Below are experts of layer 5 (counted from 0) of a mixture-of-experts language model. Rows are named router (the router's row for the expert), down (a neuron's output weights, with its number) and show model dimensions 160-239. Each number is 500 + 25 x the weight over its row's rms, rounded and kept within 0 to 999. Numbers have three digits each.
Before each expert's rows: "comes before" lists some tokens at least twice as common just after its tokens as in all text. This comes from a sample of Wikipedia text that the model never trained on. Tokens count by the router's weight.

# expert 55
comes before: ".", " of", " of the", ",", " and", "'s"
router:504507503509548467532543441527530471446501499476492473497499493504458480487491475521484511509493455517530527500519474479481474487513526448503501515477471450532510500544520561517475521500532478524471524458514519502495508515508538502508510508
down0:519462489502508475507509495534524481523505511464527535502498461512497533480496516505505471502451490537468551503492494505475517499511495533492530474504495457467507479459488500517504503500457477495545511524499518486476502512473456448483532436
down1:498515470448494495490488534491523481544524489464465465503516481453557510557529485506487465492473506524515512517523523513455487453485487485521533475498438490467522503474515515512542470503495490478494481533520500537527441517493488539485503480
down2:496497538503508525477470494532513497523519492491499488522512487496502483537479552525468495441496516538531491436533503565506477500501507471473501499507533488533529529552496555490518506498496500474487497529471538530495524504488502487502554468
down3:490519485530525561482506499517498508554493527505497536473502545506453482519533498470456514532445500511484505483467483491518538494440450501498536518536498503467479473435486489460500536477508438471503474540478522489518539511495483507511521482
down4:487489481503538490510470516461513522531486510470505467471529488491500495529476541531552509481501470537497475510498470505479485501508448544498494414517490495523477488543548527497505528546458530508489531487453518478495571471524501434477491480
down5:497495524479479460506545451511481465506483556459486549540489484518497503498474516510518488516488553511492537472467520539502478525496500507516497521513538510507514449519516478494505510462535487513458498515535492509503496484493500480494482549
down6:536459500534508524474516487463478475511488555452516485462475487522485495482481508485541503487513518463489514493484503528442506538538506517506496472477515491490497500515517497474522477500467551467517515519498504508503544515488496477507504508
down7:533511505569512497487520495479489461515459465517489492488500450495514495559514475494519485500452544499472525541470507481524477516522453485491502508477488528506530523501565529496548489480529487467518479492459502483531519460496524494500480480
down8:501490483510492511519484468514538511470494498571499482501520505499508481542483459503495512505492494540509488534492496471509482492470483465518534502471493476488508505489486534516495506443491492515505490508447508484470505522516488482540484466
down9:536489456532507488507489503487505505477533541494494461525509515490452496483531474499500531508500481541493490564516508461515484493530470486480544489500511524528501520487516487488453488482520524499463499500474499487486524524532490514503543466
down10:465456493483550522503530480519500528485539484507485523449505472528496468472523490492446550440486499499492476510529484506506477528490500504559523509499513479508470521451508476457492481517480470507497546472527500492515487486466468541492489475
down11:486530471531523537461502512520535487505481493534504544495484491460539510507489502525500482508526502484466442525500517499493561490496515525508520526524516497479525541479471476518531533467494514542487485495502529504500467486529451471514499518
down12:512536506522494490503513483501491512449484444530483513463453461510489487466430500489485529515536520478486481484491517489523556461513467534500492559501511537484536468470490489518513490470547522481506492476473467491488468484454525492478501505
down13:508542471458471493525480504534510496499518484518533487469503511502525459520525492516524480503493518462538477460509523522525524522498502530530489458515480498520511497510472537448555463479520542505483493500483544478507503509519477552470487511
down14:541518484477497476508504549481500531507525493489519508484504495526497503493480497509486532516464511507493506468517507488493513541476479501494481529516504517501473547443490479504519470484503499466480479515450523506534508520513479509503495523
down15:503491507479516508498529501517485492512519476493469466499531466475459485476468502565503499464520484535514490512466474459543544476492510499488484516512492458501543480515488526463469508479444496528536514506515501476478448491499502508464541507
down16:468492465497483480493486481481493514503498511489466485522487479480466485453510500524483488502489469512503492506515492505490482516504520532534507490524487472527526517536506549498493511551519505481582551513531497512455522479496512519486545521
down17:499531497492492519511487531511503462503501539493499494460532510483461500512471483501474495539529477515512467507498482458485515518483509548531500478528482566494479507444473561508509548480500516540486470532489492481524506528522538488476485515
down18:478500509533487519486471490504514515465496478511480511519518486525494533467499482498478468513491494496560508501467502483525472511458492506495517462436503520503505502471503493511513440509525522527495475490504496513529444482500512507534462471
down19:512456516560503487490466505465504515464477522525509500528486578473521479506513497463530489508495525522484530515514508477498478495511491486517481511448491522484464519530526543491516490523466545492481452473496487503529547520493544506517489516
down20:467471511521513473506504468507505507539474528480518525541541514493507512529495494570446487511509459500551470490489505476509491440508553483512492459551533483504533512499592486484495537522465514491522509488464510493486489504456506516512528550
down21:452498495504498500534499505487504451489517539501511497487479530497522522513528492521487510486461459488461485517495527475466510516506534531485488473471508533495485552515493497564496517482479481437533470536505510481530512501476483488524564458
down22:495489540517574480515446496465546470488542486515507512523491466530439514525473493489510520482525527528484486468489483526522502459487470508502468515467524494483495508473494467535498476493482531534486448481490489498494495527471498448491476515
down23:498512531479494490489497528524486521502528460495487539498473502513509485512472469477507487486511533510477467476466519512499505499468508494524501500500480544484490525453514513535470504518483482528505506487559505467531480503518497506534479493
down24:465542494514510468463488480529479517487430502456457500535480510517464562530454514463523522537496511527518506483481506535506484509504479474477451465546549464496473539526486471516499492511522450514509509489467540514471502560497520449475507538
down25:550525501508519491481477487494482481515503499490521525470488496525535530474511498499521512505509492485507492499515510500499512498476502471485503512516528524497538492504520451532508485473469502511514478493534483481496503521513464483498458520
down26:495472448511486517501506542481528505464465555507499455529482498488487529505519474496537524530440519534499493520468458521494488497501496501458459450503488504459457562525500521491489525517503520502445516545484508486486491514500520504507502509
down27:508519454505480510488498489552531496489492474515484481469485511497447469463530551519458512492520529458517469507482495541490488516498451528496461501502467492493466487439499498476458554522503493487511501489477550500524488476510517523476489515
down28:502495468516501507445455524455460488451499573479501527529492519496524455523561506454533465524532524498486541500512503531488464486532477455517489517507504500503514472564502515504525493527487535513486425489481453494498525521470508527528481507
down29:543482480517503510513511525482507459513523503518480506511551518529530510520499449492504528514512521463482521525476558502501486490509523521540498512502512427519532438546497489514504529512525478501517497530515488509511519485497502460505497493
down30:504499475448469537515561534471494490486514468521499476476551488500524530481543507546523511475532486494518514461499467522477470479490544506501503515518486470510471493545524508473475472468484477473535503513517481524509509465463510496505470491
down31:490500503481515489542562459497470481458485511465492546494509494487520494519503500535507466480501468488538462486447495488487484478501518491453470537522486538497534497455488508459469510503482494529434526506479504495500516473486504499485534506
down32:491479518483491464503551468522491517515499501509507468511520452497481529483456538494484461506541542494534473513509510511509501499483473503500467491506549497487483486558463503481533524521552510509505539495513496496479494456475519521515509490
down33:491455468521511517483531460507489505491481484505509493540484503523523501497514482509532482495500491525507515478493491512518523530529560466540522516497515526522489515503516491500516496518527513452497533474547474507488498481476535504485500517
down34:486490487472448512438524465490472505503478497501462484492446532511491508456468482548499526495486462465510525503531516491454472496510489479510532487496493460500479553513456507502468507503514512482518549437527464493480526471510570492461502485
down35:463495500462464481490506506467463502512510491488523507517496497533506501481503526506559474536547501496508484524478460458546500460504540501464512493527519480476494439515522467493476473527481487506534533511525478481472481515469486501512506465
down36:476507528485493471526499492481469513491475497532504470544469517457551499486466501495508498462483491487549522522489498478491488469503532498538505491455466567512474535500500520447513524516501480461533534483506509501428507490535529537512528514
down37:499467489473503496465479493492493505515503537506492503461472512494504483503451535536514526464483503484513491491493511534473469487508459529503485477489499477489448553511487518519485510499533515464554507483482510492519530525507481556505449495
down38:484512524526502494534478499461560550549530486530514518506474466540529514496487506504492483554450524483494474518481538546499529530512522506525477499514501518464509529484564475493509479490503490511536489491451516466486501525463476490435495501
down39:523518478471517458490507538459476466502505518456531478509542518532509497515508481502538451526551502521504493449465517500474500492506480516503454521480492484487533499433481483529496484477487485547486466535451491492472516525513485509520496507
down40:498523499491544531516549515511509501536436510495499522512506552507513467500528516473523517483492514502451539503502496499499533515518501550486510471514483467476481491493456496538475462514514466516473497451492544503509487502521529529535504518
down41:457522490504472521492506505546537531539489486504536484482495486476482509534518493453492476502481528500486474515554491542543505519482492505519500496486503512509509529448493493493504530478503500533507514519449514478491469517520455541493498498
down42:494482499503444535507482512487451488500469486525490463516543499484503468477456517527487462494489516487494458515493474512490482495500510488518522509524488546482502470480496523527533541482545528503462469490475510509497510506475523494504511532
down43:547503532522510528498522478473472522513497494500524521513501457505474527456493468481497550470528532505487506553499474495480542486527480512523463569506511470518505474511490483467509532550455541460527510510534509534512482522498544510482482506
down44:502501542476472471474490486522472516496473465524522519471487483479520493490526550458455477460484500495526484518538501481501503522520506465484525504474482569520463485519488490553469503458546543522511501524458509491511474501482515500467503504
down45:475521521497533468476499489495507503468501471478487459574522479491484466523449481490491556514495530507503533522498493493478466551509513504523505474505514493516503480501519493581527450498477471522499532528497471507477494446506441496486501538
down46:489521519468517472522509500592496530485497451508519470501524503538556464532462466461494499441522477525501503471491466510514465488534496498483479513521508556491459514497436512504520504494505516530520505474489522453544470510515486499486495495
down47:531475495438534534465465519471497473519502483520491497539492454485509498502493525483500506484532487452511505468534549486556536528501520511505459503541507552483488523461461472458530473499508528512473526466467513533503491513506484507529471468
down48:535480507479492509523477477501531510515473456530467527541515457486507509489470504512490462512483434500537510512488519452548496495494484477485535519509504526503492505446524457474493472529523521490499526493493508515491475454502463483485540546
down49:528457473493481511532496504486498517509562519505513533508492470505524506523499483486488486526476507484510502502492502483459525483507506481513519501499491480505502494542489505488524505483519559500524498532466470522564442482517557496482445478
down50:513496499505506533510545487523517513439477519458485519467524492462499504530540498451509495462479501480499539490505454495514489511548504481476470515468472526489513490465502535478460485482513510480463505481503493563486501528544487468478531492
down51:507495558487502509512479529535477495518468496509555494480485476492521483512502493456500508500494495447473459557494522449500454494484453500521488501473477500507458522503484478520496480519482527510495492486521524499493503486517521515474481538
down52:480507531520521505488492563486483509575493471518509475516507551531502520509484508505552478472538513494508484503501534478490508471454508512445503485460510505483515522497489464472501502514531442505520504485481501500444465480531501498484466483
down53:530497494503468513475494453521479540445492519487460476464501501498519494506547515504487486476458500469514507480461464519502495477499474483529510541509485471520510511489536524509477510471502496514491503470522492498486499480506533514497542507
down54:515496540504536503478493495554501494470480515487472491495492514519503540485512480500507517503417488494456495498516530469476505530492489500487483505498533497471497547501477540471465488497513514519528474497499538514471482529544475533542514459

# expert 51
comes before: "\n", "\n\n", ":", ": ", " |", ";"
router:466547486506518481494511511532484478458508517476485516521444507521489479452484538506492519526486495522513507507475482515477468468522506484494475503484493477501468437526496493460496487467519491485441517527499541492501497518467480504510473463
down0:487455502511512490485489460501496481510515496487530504477481469511516518546494505514513530459485500497499482500529537556544526498472494531498469437459530504503494546467539488524488527504508441503517551514473517481505522510484508475490474478
down1:467460486517530505511478504502547504509540523526435473472528483518495468529513484502495510486528521495544491502526481513525510509524516511507474508489505462484496506463479497522494482529487501487516524542525510492513480501511512571498533511
down2:494507562485480527477468477489496494481446512515491517510497472506519517485521515482503513474482444495510520510523476522428534528469502483490497530506523480502501484519529524564531528498484485473493531530476507550455530512554513439521533501
down3:514520488544528496582500473513475487525516475471504507499517508522445465516502463513500502509523493482484535523449482519487551519509488447500512478535515508479497431474509452525501507485492481483551484489482521486526472574491462491471506545
down4:514524513468489478487472508498548506487506466541500531498477492453485554552530500518520454495484539528498505476500511480500545497542530477469490458511542477507513460495493509479507511457528538498480486500492491459492483476487521519473479493
down5:509480435474526520484527476513500535492514523508467509486530500498481512514502515485485487445473491501487507479521480477467533471511499507511482523510503511484501500478524488484500494521527495475463538540505500480506487548503498529475507494
down6:475468532514489489523476473502537480534508507520441479502497477480529564504497504485516551500488502528480523494527490511496512521505514505512549447455521523490535554517528486515549470474433545574511490489474510479488489494456482463500453542
down7:512517504512536482451503464517486480457514514486541513494499505494544491469523527462479534536446515530501528529485484496527540505525484533487492477501497499520504497500527499499536507513503511505463508546482508457482550504468513527516562447
down8:481526497492525516450507465526515544476487506544520535492538498531517507504498477508439468486545494531495494507529489516499501499448499489517498506484508494505543522521479500497483500513452458460467497473518515510516493497472543462455510499
down9:493476452506507501474468523443522511524479498528507495526513503489462507477510558544525506496468544515509534496492503533520493499560564502501511505490489472457528491474557502497486487529516502490471521499522515502459494506504516496570513512
down10:517501489505592505492501546478490515518477478517493483509442469505542539510515513481503433537515498507499510489528547549493480515474503522496484493505460494529487560505510515487486507463489506504475480475470531529508538504465493505505504506
down11:512487501527559509484506466444493529507503528464466531511523506477502495463529532468488523522518522513501471489453511466473514514505513516500502519500486513473506477462506555505528501498492500504494518500475544446487539481499540500519537496
down12:492503473491451551507535510484495523479449507498521528504503512487490471502498466523508519465518471489530452533449503531491520501531511482504515507454501506509468512496504481471517506526504506501507482524488521503466507470496509429535518491
down13:509482484487491515520496500521498479526495485493544523499496517535461532487460492512513453492496520473511490500501499560531496502497558544493506486444481446535489470508513545523453508498500490512517479513493437499492499508466503518521463535
down14:492530506494463493476453527493502526511496530504490522508495468504482469494499540455455521499500471503514493502483540467505516495484486497503500535494502478493449585511502500448471505467493510513462531481506519479496479480454470500516500449
down15:461511499519530529527493504469480481549492472494486495529503490520506493507487477478518545450499490489460522461484467508505520512508525487509486497510534484487458466501508496496507520526497551484518500539477493504526530539497524466493484469
down16:509512477495540559502497551469510512496486496451519528521550540500506503538502495512512485512528501524491507478448527498487488484502490490476536469487503504505495542487525496531495497476512453489508532490533506522504498494524465510485511547
down17:515473504467541513478471477522525492524492538490504504528454578485519530508477486504509533515514535500490481476514525518473531447527474467439494497507512451522519469496519521499509489537482502524459486480478513516492537533563475510494452554
down18:516478492482496525490513492514531480484492504499549515509454497535495491514508482559527479514490536511500552535476493514530512455527491516509484509474514495533489472507481493476476490499504518506515533494484529490503469485483527508498541497
down19:461433456502519496495532476502467494459506492570469507496485508511504487472498517530546494496480509508501469512522555501480503500504480501516502452489521503532566522518437506506523476525500528511475481509508516519505445533481463485523532503
down20:523506423489507497488462511498516545487473542481521481508516479450533515512443520477476474472497458520524515487534485478468490496485464507479554473477530533487498556494515493534499532488462524495502476484505452501457505477491479497501505507
down21:497532461498470489476523526510499552503495582519496511488514467474488502495474503554522483506516551472498491511457469491504471475462506506518455527522469547515499516505527502534472519537503484506488498515501490492522496494462478523503467572
down22:499520506477513497500529484461485552504528517472478492467484492450418495502489485469494524499554488515496529463486495498526466500518494509438500516538498497456502509474481489502497501504490492537499526502454478486496494492517520487492528500
down23:511500493504504483493547492499458467501492495468525466519526476495541490514522521501471473520510552491519531515494519520534449512501498503487492522509481469507526512521492479416462513514519509485571524483483489514504497469487494546436524511
down24:493511506501512490455516572483456486524446510512491500498511491498501516493519509524502527483518496474522527531486493504509489475532501475471519496499481489477494459539508504479492466472487486487459485512532463512506537473505511519526461530
down25:459458503495497522532449459539471546505488472473489492563489549532478512501466508510454527497538465530540500486505547529476517502513532498537475521522538504482514536528492528500474517512484477462485500485507540496464493530531482484500521473
down26:530569522482504496496523507532518472518491487502490462502519446462523493498490523500478531529484460512531532509500480448492505497505500501478473473519523514473461508516461511495508472526521459471533523516493520518527508487461535484525507477
down27:504517495491500487501526494530476520490518450486501504488528456515510499527518527496458515453472513458479507506488500492511480558483504499452501524504501470469457479519539509482512486518496517508524510539500514537484540478494508510466536496
down28:495494498510466480456503490522474493493481511481511498503525437511507531465457493456529471541489487517517499497510505509458503515521521518533494520499487451502477548508546464534465508460522484497530480540488500572514524518521536499499500501
down29:503491496509502505463510473508504474501503526506500482474529504543503499470513505507510534519507519486489538491510497451508439480460522468501505498523507467499533506519507475509518459447500544503495474475460488553470513523485507542486481488
down30:512500510513507502552493501517542479590541525470548503527535503518443518533485496557528488516457477513519510520481513505499476470558464515499458512524462489499507497465474488495502472514454505464509509511506442513490459464499540513555431498
down31:524510480492443495495479455515471450495471498465505442464468498472478495517494477510510478504432487485485469463491499497526490469473468507498546513478524551510500497531511572462501505471480495511487486494490471498531525484526472545493541509
down32:513520558460450513554537519488539544510515515501510480522476540531517476500509473508506525531530509503497499513484512495502509504491483530478516488517470504512503516531489511503545526484546525473512481467537503496472440517502490498517545489
down33:490512476541517495532530502504491533509491550500509520513515503468516514514554512477498503488491501485491482516509509496563511476510479484489491455530521504548465516482490486504523500542505495510495499530529452524484519465513491486500502469
down34:517472507508501507513515498510460529512519451465550478525484505475616473476476468502504513496479500542538481499497507510497520479469483527558466490491482447485506505495522489535493481487523505568465518511512489510529502455453480514512485458
down35:519481510540496484487481466526452543459484459524505526493477563520503482521485461489520489494523515470481481538504525543463489504486482539528436512486526505489499477505474488499437480542511483513471500494535473447527510496522461561516503500
down36:521465523470496524497504505530493523471489481523516498526505501511478490510481493491472510503523503509497534520519528548538444513533419491502459526491471486515490511509531529483507474484457498468531510452494497487528534436458485510504502511
down37:489490489503543532505469506484534508514484522479486529494488527507509490471459479537495525457501529479503516499497456483499462489510498507507534503525488511508518508528461445499555493497509491503513528508501486489433499527514516490511499489
down38:517518469499508499491481490487476453472497470495464531512498545486481474502486478493548528476494490493511484516493534509509496503499445537490459526547554508519520517476526528532498532489520459465486498529468488483475458506504506510518505491
down39:489508479474473516521487505468520519520518480545475468465522478558525489520556488509498505490518536505481495458545484496496525500487471516501472496481473484527532538487519510478485477522499542505510443498537511515550530503536529492465505495
down40:522523513495450483504499526501555547478478491561529504521522470453545485495453492525489509481477461515508512502482533470500533487530493508509530475556511496505520544464530459534452512502499489500503497487472507519572507499495490462484497540
down41:458503493506471448469487503520496532503505505477473503491489467492504489495450521499450557471536488446497440504498490503502510523523493490510508505548524519458475519468497498559512519472532476493541508487528539499506502491510476490487509490
down42:504478472470457489548480461506518527502491507467509491498516530570468500531462481506494452480520473508493518497487490497520490473492527491527506446523499511465514507524433512468482469487539483467461477446448495486525536478521487468485477512
down43:497502475512531506476508518460496447467490497515478505504493540488537558517490451488504482492509535499549497507544525505467547494497494477527539488501473492500537499525471491492508520514484516491473469519481481506517490528487520517517466511
down44:440489516484509503452492475496502424503483462482485487460518509504489517459514500505484523480520544512516503482479470491537497504465453533515477479451476485492554510507525475457544530507469459516500496498478485494502451509476522511520498504
down45:513553542518491502508488471496478525525482495480500509469481532478538535499498499494504451495440446528479523450528511504511453524470494488489505495485453472519505521490464496565477501497558504516525468541478472482518509480488521524491520496
down46:464516519518476476528525547498525515531495491499489516506524468497451484497484534495463509496514506542477473471524551483477469510450540496506486529484546517488539521506466536536490498459527536488491551502511536496466503467468499522503501486
down47:496499495486453477484564514478482521535478534496516496499512539509491477519500499509497501515543498503511468518516454504521491500489514496452474483524489490464516487497500514486491474499529467490468501504515514509490505510524485480468476481
down48:520529466469503526498488506505548486526547524494507470520494490513491520524552531460509526506482498520491500529512490451495494529524515510489495483544473512485514514516420548501539494522507512481485516460539520499537480489523491510475493514
down49:495515474499497498514492509521478525500520480477506511505503545492467490521528487443506461479511514512482503510482500509506469484495513567499471546517484530501498485498493511520546498532510494511475444551522493523491531487551464510525483504
down50:484488496508512517496522465509490487504485442500541493502513504466507487468496505488535538486521450503479548486528509470539503485524535491486513505525480480470520516506446478487485512466491493502476495506563512507517483483452527488509484497
down51:504452498513513482486515515470473461506548517539529502495489548543562497477512511514566501477511461521492524507498511539476543501512491477505534551502470538514463529503516500500510530502497543531486483537488499486493496488485492512500493507
down52:450502481508465458494455480513511462435526511504537493512509456533512478486488478503533511531472495565495467506518510498506500519459499506509492510502505540461476446503497525514543443517498461483499494505500530519502549504517537473507514514
down53:492525555493448501506428476533490457531499496484511499498467489486487492502525491533468505505491505496462474489540493483474502431465565469537507458470500505488512499487494442448496489521497497481507502494488473507504524471512518473497533470
down54:502461499453522512477468477541501504535497500494468527485515499526513525506503510483528470485552473492456496516533498503499493576463525536482502502480529512530500559472455525510478472459498485494552473508503477505489531500487447483472470504

# expert 49
comes before: "\n", " of", ":", ".", " of the", "\n\n"
router:500483508461540448570490487528498493440515465497485493530523525529493491470521488523509558520479468559515497527511473493458483504469510499515496509519512503515449513547483518504466511473520492530471508508524523485505497522480499511488493513
down0:496544518472501503484468523494480478480513553527505461482528481487488475499468543526484462439471499482489469510483513458474472510506464514488528506523518547511507506469557531537496481467534492495504462497497493530512510521483482505482554479
down1:531543477527512452501527482508535552489508502511495490436478452508524513528493522507490466496561539534501524500520501501506522489510504506489493507492544499540514559496511492488485439499465495489526514488476504498464524526481477450493517500
down2:500493493510510489489524503443526459463461507556497520531513520497481514515506512513465479547553517496535479510484514503540493488451524510523442563521505499523511483515510508466501525509491564514490457517480511506501485537482469504495503471
down3:506484504516494486472478532492479495552527510473479505515483516471532484501496460534476426514520501517510485512489465512538506480488509465477498488521488511486494557496484465539498502468430472524496493512509496475485484524499503466490516555
down4:523486474512489485490497525522504493525515529452473455451529477475479516509504505473483439474506505529480507536501584514496513469517507495534485528510451477457543519475505484488500492473537549537487479449434509530510458552527509522527467512
down5:522530459449496483485510502494571510500541480451496483533524484520524491493488470510480516459499499492489522474507481523489528502496556508513479525492478485513526532449518499487529484502486484468520473554522537484504509523433503511522492471
down6:482504474520529505508474488489486482525486506543510445533499535507494507519486467515498506471491524460467480497492527473503498506507516511501500502490499512503525480523506497491574501512489486459467488539437515495450475542551478544520524520
down7:513488501478496556524520463507486497464523422514499512482479497564495505498462500522554485512503462457523528480533485461499459493494535465482472482472523483499515487471506471517521478505520527537522538446502471531474504518499483509522475504
down8:495504487491474430491548476520497466502491505546497480481524516507545513533472507507526487518486460481500502553497502495487528497537498489536524499471496470537528463554445516491465488496491512488493503504499491478481522488512494495551496476
down9:526442526488494522467501462503494513442512538479490491464539515490469505519515506470524476500479491487519505522451497514512471499506534514477485527525507437485446464509472495486516468487469486488497505451513448471472551498494531524515504509
down10:500470495543527489540469492497554457523470494528506507459480520481491513496473516516559530505483535511500525513499481451506455493496509488469504500511502510492549476456466526522476513474488519470482512510469488558531472505497513531539539506
down11:501520529489460494506477478505505538495453519496478480483517500492497530480537509462484492512562511470495464471507530480534470520507483536489553505496535509551532507502483498470483494509512524479479496476523515464515484482504462517495504498
down12:506492484491475442470506522437502496509492505525475471499525520500514484494468516511521512481526484515492521522515478491496532536517531509502500495515498449558530422554464525490509494508492508438501515497470479528484491539542502525532504465
down13:497508524465534484491504493497469510525451505489486529512472547463488493504475501539510485492476506518489499498512444520498498529523501533491486499500476491492487521507507528486504495484498473465503491492476444528531500466491543478487472544
down14:501510512514507542481461489493465469465512510500542530509451506498466500506511481495501491465521525513513456464496472492494496469556453482534490484476502537462498475457521517458504500518509479508491511502539459506503472511486535467443509525
down15:527509525505514540472487562444472518486479538532527503512485513515498521469491476489550468512500457489520503537494562498498515533537540540521468483508480509485492495502474500512467487487487472490572492521465505458508541539529434460505485499
down16:518510480496488530481464541530503503490551551463521504527491531501484489533498519515517510481477504490521520495503517495486532488485454532487504447484541488503494490562546488501479528513501542465478495482481540519562510469510531478494511525
down17:478511534491526477456482513496509477523472535489502552510480522517488509507527526509482481521495501531481487514494509485498547510463512478450537505525499504490497518508518468451507461514498512511470494504481507476482493474451493514503496505
down18:515450500497495496492504523520452506504463537490546503471483501479509482499509512470505505488487515436492494460522491523473518475527552478482476506509490499490497457495466495515466518521518500483512503518521482531515480515505509516492513496
down19:459490500490554499489526497456508516496503462483497457518472518499466484543534474466497475536477498508491497527468452486505513493500453488493547524484509539513530496508515489536506561514465470503476465478513535501515485522492527544578480503
down20:451486473530458500561503472501513530438514534504546562535492482516470484446490523481491520518518519531518521479489454515476533486572486446512517560512495493519507456517483512466506493430524484466475503535503501482509573475490518530498514476
down21:465453501490493511476531451498516505484516476480489540476524468517542522483488524507529506495523489492477504463550460529494461508514500494491497509523499452482480525517494513498510502513450529499528531527491532551544515507535532500531500522
down22:550473507467501542507502507503519512537495451474488497484470448505513497477506512475512508432479454456490511489521503522569466502486521486522433500473500519520511506477525447454511508479484534544526497510527499469492526516489496463491477535
down23:508506515511493503507498493503502536533495516511520483491539515495521524552503464497492502509507500423464444518469517501531488493527485545495517511459569505440544437476470486507493505528503517529489523509452494498484494533498501461474528510
down24:508519497454481475514511504517539534514517519516542491499495488478506485485464510511468519461512515504525462473494481491534517490479503509494498527507500507497514472446503544486525493500529510553519513495522500447503446495493518483498526471
down25:472510502509506482463516476499553517486532475538485484461522525495442508469483490552460519458504534479511467484504513490530480451517507488520512481497536515492489511527469517490462462516504472516524501491456513485506486473496493531466477499
down26:526515535491462484465534488501550487497420509522475446515494505452518497489533459490501490498474487457541493487531544510512505512476467535522461491439488519478488556473467507523435505505468468524515557509570505459520508491489506533521488489
down27:486502538523494509528509536482480484487497451482466514512481523503512501535497464444522508477492519501507530497460483480447491474498499521470523515502497504508497441457521469558493535483496503498500476517481522511499497513532502548524465519
down28:534521488510468561515540483499465535497445508502516479538488477495527475526537471494470545454520488491501535504498449483511502497487509498516508519513473548505483501520519547500479507480506515556520507539503505530526490535509503473482532499
down29:462540450467502497485503487464453528518508458514496513475509524509490532488507547492454527532481492497530489478522507529510478546520537529490475499520477498495478509496512521489489526528482461487493512517496496509532500466526481513486481464
down30:484521488505483474482532518522450500483493483488529445513476475447485500490455538491480476467495501463491491480509556514537534515500491502481461487529506570457540498503526516524510497467486483541501503490549454556447509457476498521499467531
down31:516525491501489559482508511547512518482474515515490504555473492499499451525483514550485513489488559551509500497488511509524471515514473534514526481492481502468509517490525468491497506496508495492490476493510517523488479467467464465466505479
down32:565554460516491528473485505494482518519504496487494492498504510477493472540500532485517521462492479505501527519519472525546524511502476504499461451487494505479475570505487494470531495500513518526483483498494538500498530508500500516526490535
down33:512504512544542520523472506495481501512486475534505485466518547511493502509498494464517457496518521496488453519526512482524476472505445510484518531476507519434470499496461456507502525491484506546476471535502486472499533507520538495494488509
down34:522511477499505535508531508507465450485451485507507508488482497512490482532514562493508512519511516528468547528506521518500430511505464491445537493480490547499526507493490536487497506492546483451501478500489495486513526476494492505483504447
down35:516518530494531504520507526514497495496484480509479457492480464528542484552515547475518510476476471488510529458528509522476495503484464511487476527463446510479456529495476491558474491510503487496491525496435488497542488517512476493552536482
down36:482477500508496497532483461474517517502505515477461512476510475550508508483504555481490445554490472493503520476439512538492508525458504489519457515504543511540508501511489463496501534488480517484518443505525498490525476459519472469526452485
down37:526465490504469481449506555551456455540495531483478499479509453488495534450506521493498516492518434495469499500541480468508496528473500489526494480537520514485493523511513488534515476501492505524500522499527502493466481483519527498473488529
down38:496519530481520531526509477521473495545513486500475524528488517512499522541568506493501506512495550506484468482526500509527493503481497456490497489510491463493467516542524498559549479502533477563476493509494514497497489446478568529505506483
down39:519474531506495490511485495497469499525543513471503541468508553487535546499519502470505471514481487525453503503510544515571486507524489482548481547498469478512489469477459514467485456497478492495449485500520501476487502489520492509484491495
down40:470471497511499463504488527486517519505555493491515510460470523510485518459531516506496498497527518501477465463518543483494549507521549512489510507526501464448501557449498475533515445531466502500509506500530514493530507517495504511560508482
down41:498501499447537477514516496492501486467502512487515480459489487488491527475476469489500487514458467428506487533527481437504485513521507529482488453510506462484445518503495488483507526546480471528497547476504486481480478508512533523517526493
down42:479505526540514494491502510551484508544543484530483522526488470564500491476516434545508500505518512501493486509494538503455421512519480466469544504493487490508494491515439468484470495496483506486525479458477558498492495464486458496495507513
down43:516525506488503520507525533529449528509526499476494490501506480504550479493465490511503475505483498524519489520504482484476466485507528535517489484495535522487497508504529510530510546445495508480547480493497468464487456508519488492504542459
down44:498485527502535481510515477497478504463478540465538489513469467480473466458514530497534534511504529480508504507508492518476509474463458473556433476537526473539548496518485485485469503521506553478535515503507540481500501455513526471492527478
down45:485490476463456490499484489513493492510505510485500543486477508527530512492465490546549508511547481552486524466488513483477499516454531524506495518475467476504497420474474532488466458499534499529525529488522513471512509491536533502448502524
down46:488485514497481464510495487556493485492500528493498543530535495479481550471486495532470512544506492509504491477469515517525556451510482484428497478542498498525472516506524484512513527504539485493521568492510475481519489505481497542507470470
down47:521511497482478500539489490528469532517530488519470483520500459490495510481467493499493560491511479526484463508522519530500475493478489479515489465506511546499475451540505518559495418516494486525492509554560507494489554488468465529480516507
down48:513483530499483501466487479521473501468557451501552477451514500535485491492500477523461493526517500520485488535501482496503495485519532529508505499516513530529552481560441484488487507490517527516515533489554499528501530505505544472485467529
down49:480506485530486520525502516560476539513495515522519527563503533552495473506495491509479542527530538525468491490484515521506493510506509475516465510495524437519530496503488517507511541506526484511505512507522478509504530490500521534501499542
down50:513511500482494504475545543498509479515471518506512513528523493513488453528513507475504467471453534518483512511523491536508527507442471500517521506519526500472497521508488442519487522498500458510479487508549511502475466492501439521478530469
down51:521454486489446483514514463515500526459546481476486469495508461474526516511538507499515529510489503522525535465485523467437511505463511472515473478460511484525488496529514486498519491534492468472523523511493520487491473478488506521488471502
down52:512477533518545512469513443512541481500446496525461481511468476489522486542488468513528511543520484539500510510466480531501496461484507483496502548498442538458511451451556485507542486439532527520528477468503473496540514506534497468507483504
down53:527514498512516547526513475486496478491485498465496497461531503476522511524481503484475526478495490489491465494526476538524508469518514508503498480489480457512486565503550506472526482512496524488514526497502479526487555489467498504468459518
down54:521534500530525517488529504504452514499510514497506496523475498472527496482510504463504504486499500503471493512494481490506511507497486492534524478475493519466571543452519495543509496527520459482483482487449552459503500504496478479481520480